{"d_expert": 80, "normalize_top_k": false, "router_cosine_scale": 20.0, "n_kv_head": 6, "positions": "rope", "rope_base": 500000.0, "tie_embeddings": true, "init_std_up": 0.0212, "lr": 0.0025, "decay_fraction": 0.867, "seq_len": 512, "doc_mask": false, "train_tokens": 368200000, "steps": 5619}
Below are experts of layer 6 (counted from 0) of a mixture-of-experts language model. Rows are named router (the router's row for the expert) and show model dimensions 192-223. Each number is 128 + 24 x the weight over its row's rms, rounded and kept within 0 to 255. Numbers have three digits each.
After each expert's rows: "comes after" lists some tokens at least twice as common just before its tokens as in all text. This comes from a sample of Wikipedia text that the model never trained on. Tokens count by the router's weight.

# expert 1
router:095158156063108108114164105103138137178136130134145132104116119142110163130122140169125091129112
comes after: " the", " a", " F", " The", "F", " g"

# expert 12
router:083128138110100076101151118125142137159137133106128155121122116126104120137123138115128117184128
comes after: " a", " an", " the", " his", "'s", " A"

# expert 4
router:121129127126147133100120124145120095101164105123115145134122109112134115143116144116092129080133
comes after: " |", ";", " \"", " to", " as", ":"

# expert 32
router:134152156151145094116149117116114155098151129134140111117114104116157131124147174131153133088096
comes after: " of", " in", " |\n", " for", "\n", " on"

# expert 10
router:192149137115102135124136117129118155147153090157167106123118149122068105160091100112132101092138
comes after: " ", " (", "–", " in", " October", " January"

# expert 22
router:138108122164130125186134134140140100172129129114105122148132078126151115117120134127074159100066
comes after: " of", " in", " to", ".", " at", " with"

# expert 17
router:111115143099105140095173095142143103110136164142122108143140147175137168108144128108127163127170
comes after: " |", ",", " /", "6", ";", " December"

# expert 34
router:082151169124102115122109149182134150068129129133121090147127141121146137147116136122119113107131
comes after: "==", "-", "|", "\n\n", " |", "==="

# expert 6
router:113156103160106154092099092108180161143140173117128115108136115102123094116174127187119137094166
comes after: ",", " p", " However", " known", " well", " such"

# expert 13
router:120134095144135117128140157130097147114148143113160130188145097112131092140123079140127124155124
comes after: ",", " the", " of", ":", " and", "-"

# expert 35
router:117107112138125152099103192172122095125151128130100150141138130142160139132098137132114084129121
comes after: " ", " |", "\"", ":", ")", " –"

# expert 3
router:136133137087152143138096128100097095114110126157111137140140153118160110161133111107126162170132
comes after: " to", " he", " and", " He", " was", " also"

# expert 0
router:087166113163175157128121111129148082126115130132147108136107117154116123145157121133156104083159
comes after: " |", ";", " /", ":", ")\n", " \""

# expert 42
router:108153167162151139155111124101161179142153102103120121177171119155124124132162139107132136130125
comes after: " (", " \"", "-", "–", ":", " '"

# expert 5
router:127100140138127061129162140128134142125116113145081095107116128140072131109115143135176116100113
comes after: " ", "201", "202", "200", "199", "198"

# expert 43
router:125111147164088113146114107120138133195117110137128118162129140142159129128107118107150109147115
comes after: " is", " as", " was", ",", " with", "."

# expert 44
router:114090150113147176115119153124130094125133119151146084145144107117143148124123161157107093127131
comes after: "-", "|", " |", "\n\n", " by", " Preceded"

# expert 30
router:139121087130081083116083085109120085145145123156137105134104125125147114103124099116105116153127
comes after: " the", " The", "The", " this", " each", " This"

# expert 27
router:139115127110149079121165172128156152137127097126169132121093124122098154127131163111174149124144
comes after: "0", "1", "3", "2", "5", "4"

# expert 11
router:122140106094126175148128128102196143107151155152086094116130154135120089130121133156109132118131
comes after: " |", " ", ")", " Candidate", "%", " Votes"

# expert 45
router:130108076173082145108165140115125076120097134113137117127089156166126105110136112130137137153124
comes after: ",", ".", " that", " which", " it", " but"

# expert 20
router:173115127119132103113106097124097089152134117112115153121115161081112089155088136159143169148108
comes after: "201", " the", "200", "202", " United", "199"

# expert 23
router:137166144148154156133117131137121144156128108130125131116148142140070159167109145165106164102129
comes after: " in", ",", " the", " of", " In", " at"

# expert 2
router:182139152150108162155109096095127116104145166136138112092142116112076121165133120113120094150121
comes after: " to", " was", " and", " he", " it", " would"